config = dict(
    d_model=256,
    routed_scale=5.66,
    balance_loss=0.00256,
    n_head=4,
    tie_embeddings=True,
    extras=['capped logits'],
    init_std_qkv=0.0376,
    optimizer='soap_variant',
    lr_head=0.00609,
    steps=9007,
    dataset='wikipedia_en',
)
Below are experts of layer 3 (counted from 0) of a mixture-of-experts language model. Rows are named router (the router's row for the expert), gate (a neuron's input weights, with its number), up (a neuron's input weights, with its number) and show model dimensions 0-255. Each number is 50 + 10 x the weight over its row's rms, rounded and kept within 0 to 99.
After each expert's rows: a language model's description of what the expert responds to; "gets" lists some tokens that make up at least twice as much of what it gets as of all text. This comes from a sample of Wikipedia text that the model never trained on. Tokens count by the router's weight.

# expert 49
router:42 34 47 39 38 44 44 55 47 44 29 45 49 65 66 48 37 47 58 41 39 56 59 53 46 63 53 40 49 48 53 49 66 56 44 53 63 66 62 42 58 43 50 43 58 54 53 57 55 40 65 65 54 60 50 40 36 64 53 39 44 53 50 57 45 51 67 52 50 58 37 34 43 75 49 37 39 67 37 53 61 39 56 53 42 42 56 46 43 48 49 57 43 57 39 58 53 49 52 45 46 45 49 59 49 52 54 43 45 38 42 47 41 64 59 45 31 42 38 53 43 45 63 57 45 68 35 51 66 39 53 62 48 52 45 56 50 48 44 52 59 54 39 49 41 48 53 38 41 58 44 54 43 37 39 65 61 44 54 54 40 47 37 44 56 65 49 22 43 51 56 61 37 61 47 49 61 49 42 54 61 63 43 56 30 82 68 45 65 54 52 44 40 49 46 22 37 38 49 53 40 62 75 50 45 43 70 56 67 50 51 64 44 65 44 63 62 62 33 49 67 57 36 59 35 56 39 66 55 41 53 44 27 58 59 45 38 47 50 45 60 37 50 41 50 46 44 42 67 33 50 73 49 60 67 48
gate2:66 44 43 50 44 63 44 72 40 34 42 55 44 47 38 64 46 50 56 42 52 67 52 37 32 58 55 33 48 42 47 50 53 45 65 50 48 56 69 43 40 46 61 49 50 55 51 48 45 58 51 41 40 49 68 64 66 56 57 54 34 60 47 53 51 47 47 53 40 46 62 79 50 57 55 67 69 58 47 56 42 55 46 52 61 42 68 47 48 46 65 66 54 57 52 56 53 39 50 33 54 46 59 48 54 25 49 43 48 56 40 39 47 58 54 54 51 65 36 54 55 47 41 46 72 55 52 55 58 57 54 60 45 31 48 50 62 35 55 59 49 27 36 58 40 45 69 73 33 46 48 47 45 50 55 46 53 59 54 41 42 44 43 67 64 55 62 44 53 50 53 44 61 45 37 82 59 62 69 43 54 50 32 50 44 59 55 58 46 42 50 51 60 56 58 49 56 56 50 34 46 26 60 54 39 47 53 36 52 41 57 43 39 56 44 64 48 58 44 50 43 52 31 47 56 67 41 49 28 51 54 48 58 52 35 58 41 44 51 27 68 29 30 46 70 62 55 48 47 57 59 67 58 47 45 57
up2:50 36 48 46 45 44 61 63 47 71 50 44 57 39 47 54 49 39 57 60 35 37 60 34 45 48 51 53 48 58 48 62 57 75 47 60 51 45 60 66 55 37 66 63 41 53 45 59 51 59 58 50 50 50 59 77 48 54 53 39 56 37 48 43 34 51 41 50 43 39 49 31 56 60 41 50 53 53 53 65 52 31 49 45 52 48 64 74 40 37 64 53 45 55 53 63 28 66 51 50 54 35 58 45 51 38 38 56 48 47 59 48 41 49 42 33 59 47 46 45 37 67 68 56 37 36 45 53 60 70 55 50 49 60 39 64 53 48 51 46 64 31 49 65 43 58 30 49 53 77 51 27 46 30 39 38 64 52 52 57 53 60 42 38 34 50 50 42 60 18 53 59 52 45 62 46 54 50 51 60 43 52 51 43 59 49 54 40 38 52 57 51 32 57 53 57 54 51 55 53 45 49 54 61 43 36 48 48 45 51 38 39 45 50 65 42 42 46 46 47 37 62 63 53 42 43 36 46 49 49 33 51 63 39 76 60 48 61 47 61 44 80 60 46 67 45 55 51 59 41 63 44 56 48 54 64
Table cell separators
gets: " |", ";", "%;"

# expert 41
router:52 48 42 59 68 59 36 41 43 46 46 64 54 45 34 64 21 44 40 23 64 50 41 42 40 50 62 56 51 44 65 48 53 35 48 53 60 54 66 53 51 60 42 45 41 38 57 66 46 63 54 59 48 64 52 50 51 53 42 62 43 45 51 47 44 58 47 49 66 29 43 44 45 32 61 36 45 53 54 61 55 44 37 53 51 35 60 42 45 52 57 62 50 56 66 63 36 43 43 69 41 43 53 55 47 37 29 44 55 40 59 56 35 34 40 51 48 66 65 51 46 43 51 53 27 34 60 55 46 46 58 64 65 43 52 45 62 49 51 47 50 46 38 27 51 59 53 59 53 50 54 43 55 63 57 47 50 38 20 48 58 45 33 37 59 41 51 38 68 55 37 55 72 62 38 54 56 61 63 49 55 46 60 43 38 66 39 30 49 46 54 47 38 37 40 46 65 47 54 45 49 38 43 45 60 48 45 45 58 50 40 48 45 62 48 58 52 50 49 64 65 53 48 65 47 55 52 67 49 33 35 66 56 58 55 51 63 41 54 55 56 35 37 56 46 43 53 27 55 74 62 57 37 48 41 55
gate0:43 56 52 41 60 56 44 46 71 50 29 49 53 58 55 67 64 54 63 62 41 62 38 50 63 45 64 34 61 47 44 43 68 57 42 50 53 49 70 53 64 52 28 44 49 26 50 54 44 53 63 46 56 60 66 60 52 63 53 40 66 38 34 45 65 60 53 52 49 53 51 44 49 48 54 44 61 49 54 52 40 61 68 26 47 64 39 47 60 38 41 40 51 56 39 55 38 66 50 57 43 48 66 49 45 35 37 35 60 49 51 53 60 61 36 47 36 57 58 36 31 45 56 54 57 55 45 54 50 35 65 49 58 34 61 24 46 37 58 58 43 57 55 38 43 54 47 53 53 45 57 51 50 57 53 48 46 44 43 34 34 41 42 54 72 35 34 50 48 40 60 34 50 50 55 49 54 35 65 66 57 44 48 58 57 56 26 36 45 56 58 57 44 49 42 36 41 72 52 47 46 62 51 51 57 39 58 69 57 47 43 56 55 48 42 40 61 53 63 43 49 49 39 48 64 61 77 55 46 38 47 32 32 61 51 58 41 32 41 48 61 46 48 47 42 48 49 60 61 52 37 29 42 47 44 44
up0:52 52 59 41 45 43 39 60 39 53 66 54 40 47 36 56 60 42 34 40 49 54 44 52 59 52 38 70 49 60 55 53 37 57 45 49 56 64 38 54 26 39 53 46 56 67 48 45 55 65 34 57 47 59 40 41 63 37 53 66 35 69 77 51 46 63 45 54 27 50 51 43 54 53 49 33 32 47 50 56 56 55 42 64 35 53 51 50 46 63 50 48 56 47 62 47 51 32 51 48 58 61 27 58 52 64 48 41 42 64 44 40 34 48 58 54 67 46 47 68 62 51 43 49 56 72 39 59 34 39 51 53 51 53 49 55 70 60 32 46 40 35 47 58 53 67 43 41 48 44 50 46 40 67 52 66 62 64 59 48 56 56 55 46 36 71 53 55 49 76 50 51 34 48 50 66 39 46 62 52 48 51 42 43 46 43 51 54 50 33 42 49 58 59 53 46 55 34 37 46 36 31 49 50 37 55 64 61 65 46 60 41 43 26 49 62 30 48 55 66 49 34 45 52 45 46 50 49 48 54 43 56 54 53 48 48 67 64 47 41 43 58 53 71 49 29 49 62 37 50 59 58 46 58 66 54
Number leading parts
gets: "19", "18", "17", "15", "00", "14"

# expert 2
router:54 29 52 40 59 44 48 56 40 36 48 59 63 66 59 40 66 40 52 45 51 45 69 37 45 48 53 61 37 56 35 49 42 45 42 42 66 42 42 55 38 50 62 42 47 61 37 70 54 60 33 50 29 56 37 65 47 61 59 67 53 62 58 64 44 55 47 14 52 49 57 62 59 48 47 44 58 47 54 29 61 43 49 48 39 52 53 40 62 67 57 56 60 57 41 43 47 65 64 44 67 41 51 40 51 44 49 55 61 48 45 56 43 25 33 52 60 49 38 66 40 54 42 54 62 65 62 37 48 51 59 52 35 37 38 66 49 46 48 30 51 45 43 57 59 44 60 56 49 47 63 42 49 41 67 53 60 55 48 55 51 61 50 52 53 33 36 54 51 38 41 38 43 67 67 37 62 39 63 51 49 23 44 49 54 70 51 59 52 45 44 42 59 53 48 41 44 54 43 43 40 61 58 46 52 46 52 46 63 43 59 54 62 25 58 52 63 52 52 47 36 48 59 32 56 47 56 65 45 56 51 49 47 62 45 51 43 37 44 76 42 53 58 42 37 30 36 56 55 49 50 56 50 40 40 54
gate0:67 43 61 66 59 44 42 60 55 38 42 72 51 40 42 72 56 56 52 79 67 69 35 58 59 26 56 41 48 63 51 35 37 52 67 56 47 47 57 28 52 57 22 41 38 63 69 66 49 56 65 37 60 54 40 34 65 53 43 57 43 59 53 55 52 39 69 51 39 61 39 62 49 48 43 35 54 49 49 62 51 51 41 46 48 55 64 41 56 49 48 52 49 37 31 51 47 54 50 59 46 59 63 45 41 48 55 48 59 53 44 73 61 50 58 48 41 55 40 55 62 39 31 55 52 41 54 52 42 56 46 39 36 58 55 52 50 35 45 47 42 52 23 61 58 53 46 52 41 48 46 31 62 61 49 56 41 39 41 47 44 63 30 36 64 36 52 43 40 38 39 43 46 76 49 47 53 55 52 44 48 65 54 53 61 54 54 45 42 59 43 36 55 43 60 40 54 67 50 55 43 56 60 62 54 54 54 47 46 47 50 63 57 46 53 48 44 59 49 42 59 42 31 39 35 53 39 65 47 52 43 42 49 40 51 54 67 51 36 51 54 57 65 52 71 38 60 53 44 38 38 56 52 61 54 60
up0:63 35 54 56 56 70 42 64 61 49 25 55 40 40 42 38 49 66 46 57 58 51 43 41 67 48 46 51 53 72 55 44 44 52 47 34 37 43 48 20 67 50 39 54 55 40 50 76 53 44 71 39 53 50 25 57 51 48 35 42 43 65 55 47 58 47 54 42 27 52 33 72 44 48 26 45 51 53 68 61 53 49 64 48 46 46 61 60 55 39 45 47 54 42 45 53 63 51 66 44 51 44 63 37 46 31 66 50 49 59 50 61 58 49 65 63 61 60 46 57 57 35 50 50 42 46 56 45 58 58 39 47 53 43 54 36 62 39 51 49 29 49 56 60 59 51 40 47 39 38 44 45 56 45 42 45 29 53 50 39 55 36 60 63 47 56 49 46 52 35 61 36 64 36 61 58 50 52 54 53 32 42 41 55 62 49 60 68 45 64 47 39 60 38 46 67 57 51 57 56 44 43 40 44 50 55 71 52 43 41 54 71 47 36 59 54 41 48 60 49 48 43 40 38 30 55 35 52 47 42 58 46 34 55 43 56 51 48 34 55 64 52 49 57 61 50 61 63 36 45 57 65 51 55 56 53
Prepositions after verbs
gets: " in", " to", " for", " on", " from", " at"

# expert 4
router:53 51 56 64 49 44 53 48 66 62 53 30 52 48 51 46 65 46 57 67 40 54 55 51 54 52 44 48 50 57 38 43 29 46 54 70 47 61 53 36 54 28 56 40 49 44 54 54 45 43 59 54 60 48 49 65 43 36 48 48 41 38 45 55 63 53 46 61 51 58 39 38 49 40 28 35 47 50 43 71 52 58 53 35 47 57 25 49 34 49 51 53 44 61 48 62 58 55 61 32 39 37 43 50 62 44 58 49 66 49 54 34 60 65 60 43 46 33 59 59 45 59 44 53 55 41 56 45 40 38 48 46 51 57 46 37 48 33 57 54 57 58 55 60 51 38 51 54 30 35 58 47 49 63 50 52 33 63 76 59 48 40 47 48 52 53 51 62 39 40 56 53 49 54 38 60 25 53 64 50 44 66 44 53 66 42 48 54 49 48 58 65 47 64 63 51 45 43 35 54 60 39 47 44 47 44 36 64 49 38 65 17 52 45 36 34 39 35 62 53 63 66 56 55 61 40 64 46 65 66 61 56 57 43 41 71 48 49 64 30 49 52 41 64 53 75 56 50 33 54 49 35 46 47 41 60
gate0:45 42 66 56 54 50 40 50 32 54 40 60 54 46 48 54 51 54 49 32 60 51 35 52 55 45 27 33 32 41 43 39 60 44 48 52 64 69 65 55 48 32 40 54 58 49 46 43 64 39 56 45 36 52 43 23 61 56 42 40 50 52 44 51 44 37 38 37 48 54 52 56 47 66 36 60 61 28 68 52 53 46 65 61 40 40 54 66 46 57 56 37 48 54 49 44 48 57 62 63 45 55 44 48 38 49 66 52 45 34 45 55 54 52 34 49 55 56 53 29 50 53 61 63 47 49 57 49 60 52 43 60 55 25 35 30 60 53 43 45 65 28 59 44 53 43 47 47 52 41 36 47 46 39 48 37 48 48 50 45 49 48 67 52 51 47 46 58 57 42 37 52 51 34 49 51 72 58 58 56 55 61 51 21 45 63 61 48 22 57 42 60 46 48 52 38 49 55 50 41 48 26 49 42 41 70 49 43 60 52 44 57 66 53 46 57 48 63 60 46 54 53 48 58 58 55 67 63 60 30 44 53 57 46 61 43 47 62 43 75 59 40 49 57 63 71 45 55 66 62 38 33 56 43 53 54
up0:51 60 27 45 48 53 76 47 65 44 66 43 19 49 58 49 45 43 45 53 37 62 59 57 38 48 42 45 50 65 47 52 53 50 47 40 46 18 40 51 54 54 46 56 49 53 42 46 34 55 40 59 51 42 62 76 42 48 68 45 44 56 61 42 47 58 57 49 49 52 52 34 60 41 50 36 36 69 42 49 57 48 36 56 53 54 47 42 61 56 45 71 55 36 52 60 53 57 40 32 43 37 46 49 39 48 41 43 68 52 47 35 49 37 58 56 41 54 47 61 39 50 41 52 50 27 42 56 69 52 56 56 56 74 63 58 31 42 52 63 49 68 52 45 55 49 51 52 48 58 72 69 52 58 64 44 38 52 44 48 53 56 35 59 45 52 58 40 38 35 56 47 46 63 51 61 42 40 46 51 48 43 35 73 50 37 39 47 49 63 62 46 51 49 46 44 64 49 52 61 67 63 53 42 48 45 42 47 38 50 51 41 41 68 70 54 56 30 54 63 48 58 57 59 48 54 47 45 41 48 51 49 37 50 49 46 80 32 59 33 42 70 42 38 48 41 48 51 43 58 51 46 42 40 58 44
Scores and table separators
gets: " in", " ", " a", "|", "3", "1"

# expert 28
router:37 53 47 56 56 34 58 50 59 47 48 50 36 38 33 46 53 38 57 62 53 53 45 40 65 36 65 39 36 46 55 51 68 52 41 56 46 31 49 45 63 44 59 34 57 57 44 52 67 75 42 33 63 38 68 55 45 27 59 69 50 45 32 51 53 37 41 36 59 57 52 37 43 47 45 63 54 38 42 55 32 45 50 41 71 39 71 55 61 59 36 48 49 55 60 54 55 38 55 41 54 34 46 40 51 59 53 45 49 54 58 37 68 54 67 50 60 66 54 62 55 59 35 58 43 61 57 40 45 65 49 46 44 51 41 53 60 40 52 64 37 35 40 38 65 43 50 61 54 45 31 52 53 36 61 48 75 59 51 56 51 61 52 51 56 62 61 29 46 53 59 55 40 53 46 37 69 44 40 43 67 53 51 34 50 60 69 41 62 64 54 62 72 52 51 56 45 66 43 60 62 39 58 51 45 70 55 54 47 51 51 68 40 33 35 44 46 51 57 45 28 52 38 44 47 47 47 40 50 55 48 52 51 43 45 46 56 47 52 64 56 56 55 52 35 58 46 56 44 61 55 49 69 43 56 44
gate2:50 58 63 48 42 61 61 64 48 41 42 48 51 46 46 48 47 45 71 61 49 60 61 50 57 48 64 60 70 46 49 49 52 43 52 72 53 52 57 59 55 58 35 48 35 61 64 46 49 57 32 37 35 49 58 36 51 60 50 62 43 45 40 44 52 71 51 58 33 33 56 61 34 58 66 45 50 54 55 65 39 58 55 45 56 46 69 66 61 45 54 56 44 40 54 58 50 56 63 48 43 48 56 70 53 47 42 45 57 53 41 68 45 54 44 41 53 18 52 46 49 44 37 34 46 44 59 68 64 52 48 38 33 32 44 47 42 68 64 53 61 68 38 37 68 60 69 60 48 64 82 37 41 50 52 36 36 49 55 48 65 55 42 53 49 49 38 46 48 46 42 53 61 52 44 47 50 49 57 35 34 51 47 65 60 48 50 31 38 45 34 55 72 35 63 59 52 41 33 51 54 35 47 48 52 53 45 50 45 29 50 47 43 55 44 61 52 50 37 47 50 49 36 37 58 44 52 44 47 47 60 36 46 68 45 41 44 40 49 34 67 41 58 46 54 45 43 40 34 55 51 68 52 61 52 43
up2:45 47 55 49 41 55 65 61 58 46 50 52 32 45 40 52 50 40 67 70 55 58 57 49 68 46 54 71 59 54 43 27 48 37 48 57 42 52 63 64 73 54 30 49 44 55 67 43 52 63 38 30 50 60 59 50 60 61 52 53 41 62 45 41 41 64 42 60 43 45 62 49 38 60 49 45 39 53 51 53 46 59 66 51 55 43 46 64 63 48 39 38 45 53 53 40 58 57 66 42 35 55 46 51 59 41 37 55 37 47 36 72 45 51 43 48 39 35 51 54 45 52 63 31 39 70 62 61 60 44 49 35 45 36 40 49 45 56 61 65 55 67 34 39 56 63 58 53 51 56 76 33 38 58 57 46 32 54 61 61 64 44 40 62 49 43 48 57 46 36 53 58 51 70 59 62 43 46 60 47 37 45 59 63 56 49 48 33 41 43 34 46 67 50 58 55 50 38 35 47 63 36 49 33 55 48 41 43 48 43 51 37 63 52 48 66 50 48 46 45 49 60 45 36 50 48 67 43 55 61 54 35 51 57 42 51 40 19 47 46 75 42 51 40 52 38 40 56 38 50 55 56 40 51 53 44
Definite article
gets: " the", " The", "The", "the", " their", " its"

# expert 11
router:49 41 59 56 48 55 56 51 60 52 53 31 53 49 36 51 73 43 51 55 54 51 55 54 47 63 53 48 45 60 44 45 40 44 60 59 37 44 54 37 52 30 52 48 43 52 59 50 64 44 48 46 43 45 62 66 44 55 40 48 47 42 44 51 67 37 37 54 49 46 38 25 58 51 30 44 44 51 33 60 35 56 64 46 60 63 34 53 38 46 57 58 38 52 57 35 61 62 58 33 37 60 39 46 44 45 60 59 57 33 69 49 61 63 53 37 58 34 50 67 40 41 60 61 47 47 62 61 55 35 58 43 60 55 39 33 62 31 65 56 57 56 49 52 43 39 46 42 29 41 57 48 59 46 49 62 37 53 59 61 66 48 50 70 59 70 56 54 45 55 59 66 49 68 57 50 41 52 50 43 38 48 42 54 66 32 46 56 53 49 53 41 42 70 43 61 29 46 37 43 56 46 48 50 39 47 38 49 57 36 59 34 39 34 48 44 65 38 51 58 63 57 56 52 65 46 59 57 67 57 46 53 64 46 44 61 48 54 59 36 52 72 59 66 44 69 65 43 33 56 64 64 50 62 37 57
gate0:38 50 45 50 69 39 62 53 50 51 53 53 56 42 30 54 34 50 56 67 53 62 49 62 58 58 61 33 52 48 73 61 65 53 64 43 61 48 46 66 57 45 40 44 48 40 50 37 20 54 53 52 46 58 31 64 39 46 37 62 30 54 54 59 42 51 62 56 67 37 55 46 61 60 60 48 52 48 55 72 35 58 65 59 48 56 60 53 43 52 57 55 46 49 47 58 53 40 51 49 60 49 39 33 55 53 58 41 46 54 56 52 49 56 45 69 67 45 43 49 57 26 42 60 42 61 40 52 54 53 44 76 42 40 34 52 44 31 39 57 68 42 60 49 56 57 46 42 66 42 44 51 56 49 45 41 60 60 60 59 34 63 52 56 50 47 60 46 51 33 66 56 48 32 51 49 66 38 62 54 54 42 56 66 23 49 59 49 46 60 57 37 43 36 51 35 40 54 48 63 55 64 40 34 54 48 35 42 64 53 48 52 28 48 53 56 60 40 50 47 46 48 58 60 52 58 25 57 53 50 45 46 35 57 60 28 52 37 53 59 56 37 46 44 37 45 55 38 46 66 63 51 42 38 34 41
up0:62 56 60 60 51 51 56 46 32 49 60 41 57 58 46 49 44 56 54 46 47 49 39 50 45 44 35 45 56 63 54 55 72 63 58 37 59 43 52 43 51 71 61 61 42 58 59 45 42 66 49 39 55 65 48 58 59 58 37 60 32 58 56 48 69 59 64 60 41 34 46 51 56 49 53 61 41 61 40 57 49 37 59 37 53 57 49 49 32 52 72 65 46 39 32 45 32 38 48 40 62 46 64 55 51 48 34 46 36 49 66 41 36 57 48 49 46 67 62 56 53 64 54 67 43 45 50 51 43 30 48 55 41 33 38 67 42 57 33 31 44 63 47 46 42 55 47 42 66 45 55 57 45 54 46 50 57 48 60 29 47 43 37 54 60 42 57 37 44 64 39 49 33 30 43 45 39 56 36 42 60 33 41 48 44 54 50 43 59 44 72 57 51 47 53 35 39 56 41 66 69 52 43 42 49 51 65 45 38 41 48 40 41 67 57 43 40 27 36 40 38 47 44 46 39 37 58 52 67 62 45 43 52 51 51 59 56 68 57 60 54 54 35 46 42 35 37 41 34 46 65 60 45 54 51 69
Year century prefix
gets: "20", "19", " has", "18", "21", " will"

# expert 43
router:40 34 57 60 37 48 56 37 58 32 47 45 62 68 61 56 58 50 32 60 53 56 60 39 41 63 45 39 50 39 55 43 33 52 48 72 49 51 39 56 43 52 42 41 56 57 46 47 43 49 43 70 58 39 53 56 44 70 56 38 46 61 35 44 64 42 44 46 67 47 39 34 34 31 44 56 53 46 45 75 49 39 55 64 51 60 39 42 44 59 54 52 68 55 50 48 64 57 65 36 49 46 53 48 61 44 47 50 70 38 67 51 49 53 41 47 60 39 51 43 48 45 54 36 35 55 49 42 41 49 45 48 66 54 46 39 56 49 54 60 44 44 53 62 47 52 51 58 44 41 48 33 42 60 48 50 42 46 61 42 35 46 34 52 45 62 65 67 26 50 49 86 44 66 48 38 38 43 33 64 62 66 54 44 58 44 48 48 70 61 39 60 51 48 51 73 57 36 41 51 53 49 62 43 47 47 41 50 42 41 65 27 64 38 46 40 58 44 56 42 60 59 38 62 47 49 53 49 51 47 55 60 49 60 44 62 64 43 66 28 60 49 55 46 59 66 65 53 58 43 59 38 59 34 48 50
gate0:64 60 43 35 52 51 65 76 54 37 39 45 52 50 48 43 53 58 36 58 71 50 56 48 51 48 49 61 52 37 58 48 66 62 51 49 45 48 43 40 59 76 33 44 42 51 49 50 38 31 57 59 47 63 74 53 58 50 61 42 35 34 52 65 51 49 41 38 62 56 61 41 42 39 48 50 59 34 43 54 52 71 51 53 52 60 76 40 53 51 41 46 51 65 66 49 45 47 36 51 58 45 63 53 47 49 51 22 58 45 56 41 48 71 64 48 46 60 53 31 53 31 34 54 38 37 33 52 36 51 54 54 37 47 44 52 49 62 46 45 58 40 61 50 59 45 44 54 46 40 51 48 41 49 62 26 60 37 42 43 49 55 46 49 66 59 44 34 43 51 43 53 47 44 45 69 50 58 48 48 50 42 33 35 46 63 45 37 39 55 46 55 28 52 40 67 65 38 48 65 45 56 49 41 47 40 64 48 31 53 52 47 51 52 38 44 59 63 59 44 55 49 60 49 48 69 62 54 50 56 54 62 42 58 56 53 42 72 40 59 46 44 65 72 47 53 60 41 49 57 49 72 29 58 41 59
up0:44 43 57 50 31 43 57 52 41 61 38 54 47 52 28 51 60 39 56 43 37 39 40 50 59 62 58 45 28 58 43 35 51 63 65 59 58 49 64 56 42 53 58 40 52 60 62 52 55 51 40 50 45 35 35 41 46 58 45 50 65 53 67 47 45 33 51 41 57 57 62 55 47 47 44 50 61 51 71 50 47 51 50 46 57 71 51 52 67 49 55 52 49 40 28 54 51 44 56 51 39 47 51 34 28 63 38 49 45 68 74 29 41 44 44 47 56 35 53 47 46 45 55 58 58 43 46 47 41 49 55 41 60 73 58 58 60 32 54 58 43 38 62 56 73 50 64 48 41 72 34 65 49 40 44 46 46 56 42 55 45 58 50 58 53 30 59 49 52 55 65 42 68 50 24 45 50 49 65 52 73 49 61 59 49 38 61 48 48 35 50 57 58 39 37 33 51 60 53 38 60 32 50 58 57 54 46 44 52 41 59 51 39 50 45 44 58 40 34 51 28 37 53 54 56 48 50 50 67 38 56 61 35 53 49 54 49 46 45 35 64 50 43 31 65 46 36 53 40 38 52 27 47 39 63 47
Possessives and pronouns
gets: "'s", " his", " her", "'", " its", " their"

# expert 30
router:47 51 57 66 47 41 53 51 68 64 55 29 57 53 52 47 58 48 52 66 40 58 53 50 58 53 45 45 45 51 40 44 31 48 57 66 43 52 48 40 64 29 55 44 51 40 53 57 49 44 61 56 59 48 50 64 42 38 50 49 45 37 50 50 56 54 46 63 50 62 34 39 50 44 24 43 44 51 33 76 48 54 51 38 50 51 28 53 36 48 51 57 50 58 49 65 58 51 58 29 36 36 49 47 56 53 61 44 69 49 60 30 55 60 56 42 52 35 58 67 47 59 48 62 56 42 52 48 43 41 50 42 47 54 47 37 51 31 59 50 56 55 54 63 45 30 56 49 33 36 59 46 46 62 50 55 31 59 69 57 45 40 48 42 47 53 55 65 37 45 49 48 51 59 39 58 26 54 61 50 45 59 45 56 67 38 45 55 54 45 53 59 43 67 55 58 48 36 42 51 52 41 46 46 50 41 44 61 45 37 70 26 48 44 32 38 44 35 64 56 60 68 60 52 60 38 72 37 62 66 58 57 59 37 39 72 46 50 64 34 52 60 50 64 50 72 63 50 30 54 47 34 48 48 46 54
gate2:38 63 53 55 55 50 60 35 65 52 45 39 41 31 40 50 62 54 56 55 56 44 64 34 38 47 61 41 62 54 46 43 65 35 55 38 62 52 68 53 41 54 56 42 60 49 51 51 60 61 62 39 46 54 69 20 48 49 49 49 52 62 45 51 37 50 57 57 60 60 53 51 47 36 53 47 70 38 47 46 55 60 53 61 47 28 40 43 55 54 55 58 57 71 62 53 64 65 40 53 51 53 47 40 38 32 55 40 48 69 48 59 77 48 43 56 53 57 38 39 69 48 51 42 46 56 39 33 51 37 66 54 41 54 60 68 46 63 63 64 61 53 51 42 32 47 50 49 57 68 61 48 59 43 35 53 49 52 45 39 53 43 52 52 41 50 65 32 44 60 47 57 68 37 59 37 58 58 44 48 50 36 51 53 53 60 48 36 53 51 56 40 41 39 52 66 56 36 41 45 28 51 57 46 54 49 61 28 30 71 53 49 41 46 55 40 48 49 47 45 51 49 48 41 51 71 54 37 64 62 52 59 35 61 32 64 52 55 52 55 49 66 72 44 39 25 58 47 57 40 66 49 44 47 41 49
up2:42 29 34 47 40 52 42 47 35 40 49 62 52 65 52 45 50 44 55 45 45 40 40 41 43 53 58 55 47 47 44 39 43 62 32 32 42 48 37 48 59 46 51 39 42 46 75 55 53 64 51 57 51 43 31 67 57 45 51 54 51 58 63 45 34 50 51 53 35 52 61 36 60 60 59 54 48 64 53 53 40 51 64 52 46 29 59 47 52 62 47 54 40 43 55 57 43 50 44 41 46 47 39 45 49 52 51 40 39 31 55 56 22 54 63 44 53 35 48 60 58 60 69 49 57 37 52 65 49 45 55 48 39 47 56 41 51 49 39 63 57 55 53 54 55 38 30 67 72 54 40 56 48 41 54 42 42 57 73 56 48 60 32 40 66 52 58 64 63 52 46 50 38 43 42 82 45 29 51 57 61 68 48 38 33 50 51 41 41 65 41 50 53 39 53 57 61 44 31 38 52 41 54 20 65 44 56 49 52 42 35 60 47 58 47 55 49 42 43 48 51 43 57 56 43 47 48 43 29 54 58 35 37 50 38 33 42 52 41 52 53 43 32 51 59 71 42 48 48 56 50 58 77 43 65 54
Table column separators
gets: " |", "-", " to", ",", " on", ")"